Experts of a small language model: vocabulary 8192, 1 pick a token.
Below are experts of layer 4 (counted from 0) of a mixture-of-experts language model. Rows are named router (the router's row for the expert), gate (a neuron's input weights, with its number), up (a neuron's input weights, with its number) and show model dimensions 0-63. Each number is 200 + 40 x the weight over its row's rms, rounded and kept within 0 to 999.
Before each expert's rows: a language model's description of what the expert responds to. This comes from a sample of Wikipedia text that the model never trained on.

# expert 42
What it handles: First word piece of a surname after a given name, such as McC, Gar, Griff, Lind, as in Eddie Garcia or Michael Gardner.
router,187,182,245,235,203,194,169,154,126,210,179,176,185,201,192,263,294,213,200,160,231,214,217,161,201,239,157,252,183,201,117,143,174,226,247,170,334,210,176,179,196,239,252,145,137,227,162,164,167,188,204,267,237,195,225,192,186,236,230,199,180,146,208,201
gate1,147,166,206,225,107,165,178,167,227,238,155,229,171,215,223,234,222,137,320,167,225,181,289,212,139,236,137,188,209,171,175,129,235,201,186,146,210,206,212,240,198,218,130,187,213,223,188,178,146,205,193,228,204,167,179,222,244,227,197,204,163,245,257,233
up1,216,222,213,315,157,201,187,165,208,196,168,273,209,255,224,185,232,105,274,121,183,220,237,178,206,225,110,243,231,176,164,275,235,196,165,183,216,189,189,171,228,224,221,209,150,233,230,185,198,188,198,182,301,207,190,249,177,192,159,214,188,224,176,219
gate2,207,167,235,261,180,303,264,243,157,272,171,173,157,192,125,201,219,224,249,206,235,135,201,222,295,181,133,213,180,242,256,199,224,191,209,133,227,239,213,162,189,239,213,180,205,166,156,179,212,150,180,153,176,266,239,167,218,240,201,236,267,255,188,172
up2,195,242,134,214,163,261,204,199,182,240,146,197,183,171,222,250,190,150,227,136,227,146,235,208,270,161,171,256,288,190,253,238,190,217,270,213,141,263,220,194,211,214,184,189,178,164,277,203,208,160,165,206,254,214,192,222,208,212,218,232,278,192,153,219
gate3,153,171,166,157,173,182,171,177,262,165,170,166,228,250,132,166,269,149,180,271,244,254,186,219,183,150,183,165,123,171,182,306,196,202,213,255,324,210,251,151,218,195,188,153,237,192,190,183,211,161,216,177,207,223,208,223,177,144,228,212,207,223,261,194
up3,133,179,151,205,144,282,287,243,215,209,136,207,238,171,216,137,255,186,159,259,167,255,168,174,163,224,199,119,221,191,161,231,230,182,203,157,213,109,200,158,286,137,213,206,260,168,215,189,202,214,188,110,196,272,220,198,237,235,174,229,160,239,188,192
gate4,166,153,188,135,194,186,159,280,214,230,201,164,232,191,287,138,196,196,151,181,204,200,173,187,233,269,199,299,207,216,165,224,164,175,176,197,207,153,137,189,163,184,155,150,242,158,173,231,223,129,192,261,209,202,170,160,212,153,245,275,177,187,224,238
up4,197,162,181,144,247,200,221,63,256,228,155,209,232,162,205,206,208,223,230,161,179,168,223,225,156,149,287,63,184,239,176,215,157,241,197,167,237,177,254,177,220,189,227,201,151,257,261,228,173,223,244,150,212,248,189,195,179,233,181,182,192,200,241,170
gate5,205,259,264,220,211,146,173,185,99,188,293,180,135,196,151,186,188,179,220,188,272,241,238,235,249,254,223,180,199,243,223,209,259,212,232,124,183,227,187,161,184,236,126,190,292,149,140,147,195,163,208,225,208,251,271,180,237,178,229,188,209,285,261,212
up5,227,206,159,192,182,192,264,146,160,209,212,182,252,193,221,250,183,199,244,184,146,203,169,227,199,202,281,227,147,110,178,127,262,197,227,232,167,188,233,187,146,183,265,293,228,217,214,158,273,206,223,239,187,119,202,170,181,234,233,147,180,210,197,141
gate6,149,244,213,158,186,193,184,227,212,275,135,219,246,139,165,207,243,271,244,118,174,145,158,232,175,163,184,147,233,204,184,164,150,157,200,183,235,196,223,155,245,162,284,176,183,237,189,214,179,179,136,191,276,150,261,190,180,239,165,276,101,166,229,241
up6,239,160,224,189,262,209,270,273,180,208,162,200,251,173,167,180,214,207,198,117,238,183,229,239,257,169,218,259,212,217,113,178,167,232,177,168,221,192,200,187,183,177,290,185,198,252,227,135,194,217,148,163,204,143,274,217,175,293,166,244,112,157,131,210
gate7,159,146,162,213,133,236,188,231,145,225,233,129,175,203,171,200,159,177,209,165,189,222,244,119,176,252,236,227,191,250,170,220,249,214,270,167,176,197,155,257,281,180,196,157,154,203,182,212,120,178,139,177,140,254,245,167,185,149,238,156,222,228,196,131
up7,195,157,159,162,272,229,117,149,225,248,204,223,246,212,139,150,147,161,129,264,215,189,191,227,221,148,203,196,156,179,275,196,149,215,213,233,223,193,205,182,155,212,239,236,218,194,137,226,219,188,157,199,189,180,261,241,192,302,200,231,254,110,234,184
gate8,233,205,153,166,190,199,201,164,242,152,221,145,195,287,166,220,209,174,192,292,229,139,236,203,222,226,191,212,207,186,255,205,217,227,198,234,202,116,188,149,155,168,89,246,261,163,229,201,220,234,222,286,177,124,205,151,200,223,177,236,227,116,191,193
up8,220,224,210,249,209,166,146,165,173,190,114,160,160,148,210,214,192,148,194,187,134,197,207,285,223,190,244,131,203,187,224,136,241,245,190,194,187,225,275,200,238,163,205,223,145,208,187,176,269,207,181,195,269,168,257,182,176,280,182,198,211,239,145,243

# expert 33
What it handles: Parts of proper names, especially place names with particles or prefixes like Port, Great, Saint, du, de, van, often split mid-word (Portici, Greater Manchester).
router,231,234,196,177,216,181,198,241,178,248,191,234,239,194,206,213,237,199,193,180,252,263,222,164,222,184,195,244,204,145,208,122,224,255,255,230,315,191,211,270,188,164,209,185,201,249,160,145,239,205,203,280,149,170,239,162,213,282,260,242,195,248,238,251
gate1,268,148,137,206,231,158,225,206,192,259,230,120,310,133,191,171,176,239,191,175,221,181,168,216,171,206,199,219,195,144,189,198,209,172,227,219,195,223,186,154,217,202,223,320,199,169,215,199,232,73,238,232,179,139,164,178,189,166,135,217,193,144,189,209
up1,181,178,193,207,211,220,223,210,193,213,187,159,202,165,222,189,153,249,189,242,256,238,230,209,209,199,256,165,203,220,168,268,149,149,199,146,204,165,220,201,159,191,138,192,211,242,270,253,198,185,122,161,176,194,199,161,233,160,181,143,154,158,299,195
gate2,167,287,255,207,137,189,185,222,202,232,174,290,216,192,184,229,216,315,220,184,209,221,173,222,141,186,202,210,181,253,209,219,217,152,222,256,216,128,204,205,231,204,157,225,211,218,215,200,172,248,228,230,222,141,188,236,206,238,246,205,207,234,223,193
up2,183,193,189,142,235,162,228,231,261,196,235,173,160,239,203,212,180,184,182,226,188,206,214,185,239,203,232,235,150,215,241,310,223,203,194,200,152,207,258,168,216,211,151,222,172,219,177,214,277,188,176,212,214,242,205,193,177,177,193,209,180,182,139,229
gate3,194,176,254,146,232,151,260,198,228,162,165,203,172,250,268,204,220,126,204,205,239,245,266,192,220,233,129,221,187,163,188,234,227,206,320,201,243,233,167,236,164,168,218,220,205,204,204,208,174,157,115,223,173,236,262,123,198,177,254,270,181,168,177,199
up3,182,188,233,162,223,183,221,194,125,213,186,170,146,144,197,198,226,256,175,198,195,266,190,148,157,191,180,226,294,267,265,220,200,232,108,238,182,184,222,184,158,205,231,225,205,261,181,205,218,168,137,276,195,240,192,203,173,257,217,245,176,236,295,168
gate4,216,110,213,162,208,185,212,227,183,248,89,211,228,146,211,160,200,157,241,215,197,178,177,279,159,247,145,264,221,208,278,209,192,94,195,253,209,174,167,265,241,161,227,253,203,218,207,248,188,247,202,143,261,225,223,205,201,180,156,201,256,224,221,202
up4,175,118,245,230,180,162,176,174,195,170,175,171,288,128,275,187,120,255,204,188,237,244,210,233,203,184,225,183,199,176,232,211,184,158,217,185,222,274,145,210,277,196,266,229,242,140,232,180,227,228,154,152,273,222,230,218,116,149,104,185,259,265,239,180
gate5,262,217,245,186,245,130,262,178,176,167,219,193,171,267,166,304,106,211,158,184,223,250,178,220,232,244,161,220,189,218,208,211,145,224,200,216,113,176,161,237,181,202,128,143,160,203,280,243,198,131,156,200,183,244,263,251,190,264,158,215,256,230,215,175
up5,230,214,140,237,204,185,191,176,233,76,246,186,170,217,201,178,126,188,175,212,168,199,226,215,220,257,181,249,255,146,195,200,172,135,183,231,184,211,171,242,220,222,174,243,230,112,246,209,230,260,280,214,167,206,244,203,127,232,160,182,211,218,136,231
gate6,153,145,143,198,283,187,181,300,202,247,248,219,158,205,189,249,210,201,184,71,171,182,157,160,211,155,159,242,232,191,150,143,243,225,208,198,179,190,252,198,240,233,194,126,169,262,125,141,177,186,106,224,196,267,141,190,159,232,249,231,202,231,232,137
up6,231,168,160,278,147,221,168,143,239,176,194,189,250,229,241,232,194,166,167,160,253,137,157,209,210,162,178,188,175,176,198,239,205,217,197,224,186,169,152,241,193,155,139,181,207,107,280,182,222,179,207,177,251,211,140,221,187,239,123,221,158,210,243,139
gate7,146,214,195,191,170,199,188,217,173,185,130,185,237,131,175,362,227,285,204,226,192,217,175,218,175,258,229,215,214,262,205,222,234,239,171,206,170,287,261,226,236,208,201,226,171,193,284,181,192,191,214,204,243,202,265,245,221,208,209,201,304,205,242,167
up7,229,223,187,194,276,144,256,200,175,234,226,133,196,198,212,293,156,240,193,225,189,278,175,169,203,237,241,173,278,261,242,231,268,200,269,112,200,180,179,175,173,183,257,274,189,175,179,181,231,190,170,214,266,235,221,229,301,220,215,125,199,172,205,221
gate8,234,203,159,218,216,231,234,161,166,174,233,176,153,189,206,214,271,180,256,128,166,202,172,177,221,190,99,139,219,237,234,221,200,172,202,229,175,279,189,121,161,157,171,141,191,188,224,119,160,170,231,164,193,207,165,200,235,156,240,260,194,268,257,117
up8,219,222,191,212,211,260,181,211,254,201,155,212,232,195,129,193,169,260,232,199,244,190,169,161,235,223,319,257,151,212,153,184,207,202,222,199,219,104,270,174,216,220,218,150,249,218,157,230,215,233,149,303,169,237,216,251,208,218,217,249,141,147,132,226

# expert 4
What it handles: Stem pieces ending in st, ct, pt or ss that take suffixes like -ed, -ing, -ion, as in ret, rest, surviv, susc(ept), contrad(ict).
router,253,168,214,172,241,165,180,211,215,196,186,159,202,170,209,200,180,142,199,226,215,213,265,208,246,233,158,262,159,219,198,205,120,242,224,234,287,230,220,302,240,194,211,214,186,213,250,150,196,215,175,269,187,214,223,193,236,277,265,132,198,291,212,218
gate1,240,196,185,204,199,191,145,187,188,116,137,207,191,161,293,193,175,156,204,213,218,197,222,190,199,178,242,148,216,120,206,162,238,241,188,128,299,270,152,229,243,164,231,178,231,201,224,209,196,139,179,176,161,146,216,190,183,175,291,217,154,219,215,195
up1,132,184,206,217,226,232,212,131,192,210,191,270,226,231,198,125,232,272,197,174,218,197,165,258,99,141,247,185,301,242,258,225,160,216,269,157,240,215,231,205,185,206,228,276,131,192,140,269,143,188,224,229,168,256,198,228,99,206,212,172,277,234,171,227
gate2,134,149,200,202,217,252,236,169,194,107,202,198,232,166,188,179,246,238,253,187,199,148,220,241,178,253,176,150,233,215,210,158,168,183,199,146,199,254,223,149,208,151,150,171,246,139,285,183,118,188,176,164,230,216,243,231,266,300,239,154,202,229,170,255
up2,230,256,196,153,179,146,211,252,242,137,205,137,198,211,236,144,232,140,122,195,161,170,230,146,163,103,235,205,190,242,170,149,138,152,245,179,205,162,154,208,198,180,185,136,256,195,219,218,247,151,190,133,238,273,190,210,219,177,216,163,180,110,230,236
gate3,255,168,215,113,208,222,264,187,181,201,165,135,235,174,142,216,238,198,126,253,258,174,217,207,212,187,217,218,188,180,153,204,176,256,235,235,101,197,171,174,204,266,259,198,185,249,245,177,238,242,252,183,154,209,225,174,216,235,176,167,158,192,231,143
up3,178,167,185,180,179,232,238,202,190,176,207,283,197,293,189,191,165,243,193,126,195,211,240,208,214,159,182,216,211,241,240,216,287,149,218,191,281,230,168,149,243,218,154,267,178,222,233,193,144,141,131,279,203,183,184,183,224,168,216,199,258,194,181,191
gate4,209,218,228,206,189,138,203,149,170,149,185,220,142,257,153,233,194,185,171,257,195,269,181,205,221,115,198,195,198,190,152,179,203,231,202,171,157,262,209,225,254,142,156,137,244,191,251,103,297,197,116,254,153,204,182,241,198,179,204,249,170,192,156,224
up4,253,164,157,216,182,268,240,223,157,191,179,156,204,153,197,182,195,192,255,216,234,268,184,207,264,193,276,225,236,216,146,196,239,121,240,197,217,256,133,161,160,204,220,216,230,228,199,330,182,217,222,184,165,156,243,195,195,268,196,199,271,190,222,179
gate5,217,175,254,162,132,166,185,210,197,248,177,167,198,158,214,241,205,270,212,250,156,150,185,182,183,215,201,217,212,150,189,177,103,240,228,195,194,267,275,224,159,218,157,166,180,165,234,221,150,131,235,245,170,238,177,202,208,183,113,250,234,269,225,200
up5,150,178,131,212,138,194,191,166,149,261,224,101,152,185,252,186,184,242,215,189,239,154,226,83,203,265,223,216,208,131,150,237,155,231,176,147,156,207,188,190,148,130,242,197,186,132,230,138,233,155,174,163,215,136,220,208,212,216,159,247,254,220,208,157
gate6,212,169,225,183,189,184,162,175,175,157,244,173,173,246,73,229,169,173,150,189,253,178,270,184,161,200,85,248,195,157,221,235,183,183,166,215,171,264,159,191,204,242,148,231,180,168,222,183,197,250,293,258,149,241,256,208,211,191,184,216,172,276,213,240
up6,185,168,191,183,196,187,199,212,189,160,217,194,157,243,152,261,154,114,197,235,212,227,204,177,212,249,147,207,199,132,212,217,159,189,186,197,198,242,155,237,171,173,153,179,149,163,197,191,202,277,179,235,148,234,183,112,129,181,128,249,209,245,172,190
gate7,277,242,142,242,245,222,221,181,139,124,263,266,166,246,110,170,207,195,213,230,189,120,244,239,200,168,130,279,241,252,141,161,173,197,180,196,121,128,213,152,256,179,181,167,214,287,152,260,178,166,181,215,253,229,196,158,161,188,182,203,259,142,184,266
up7,253,225,138,128,140,165,136,168,216,148,176,183,223,191,216,236,179,154,242,270,251,297,152,157,193,164,254,171,209,154,169,205,168,200,191,252,258,223,168,233,183,227,188,246,199,170,259,110,148,205,215,176,233,154,230,229,197,184,228,194,215,251,175,195
gate8,234,185,271,235,180,186,201,133,214,296,235,200,216,204,149,169,168,201,165,226,130,231,195,149,130,155,218,253,185,238,182,252,164,197,160,221,239,245,258,261,154,179,192,155,172,200,152,209,110,331,186,247,248,181,287,177,153,242,191,189,285,248,158,169
up8,179,199,223,221,255,200,173,213,64,119,178,244,177,232,226,153,213,210,172,239,228,231,210,204,238,234,230,304,200,186,240,205,179,185,241,159,186,162,168,193,244,199,207,188,276,225,202,176,237,144,190,180,177,215,155,246,268,190,242,160,106,191,207,197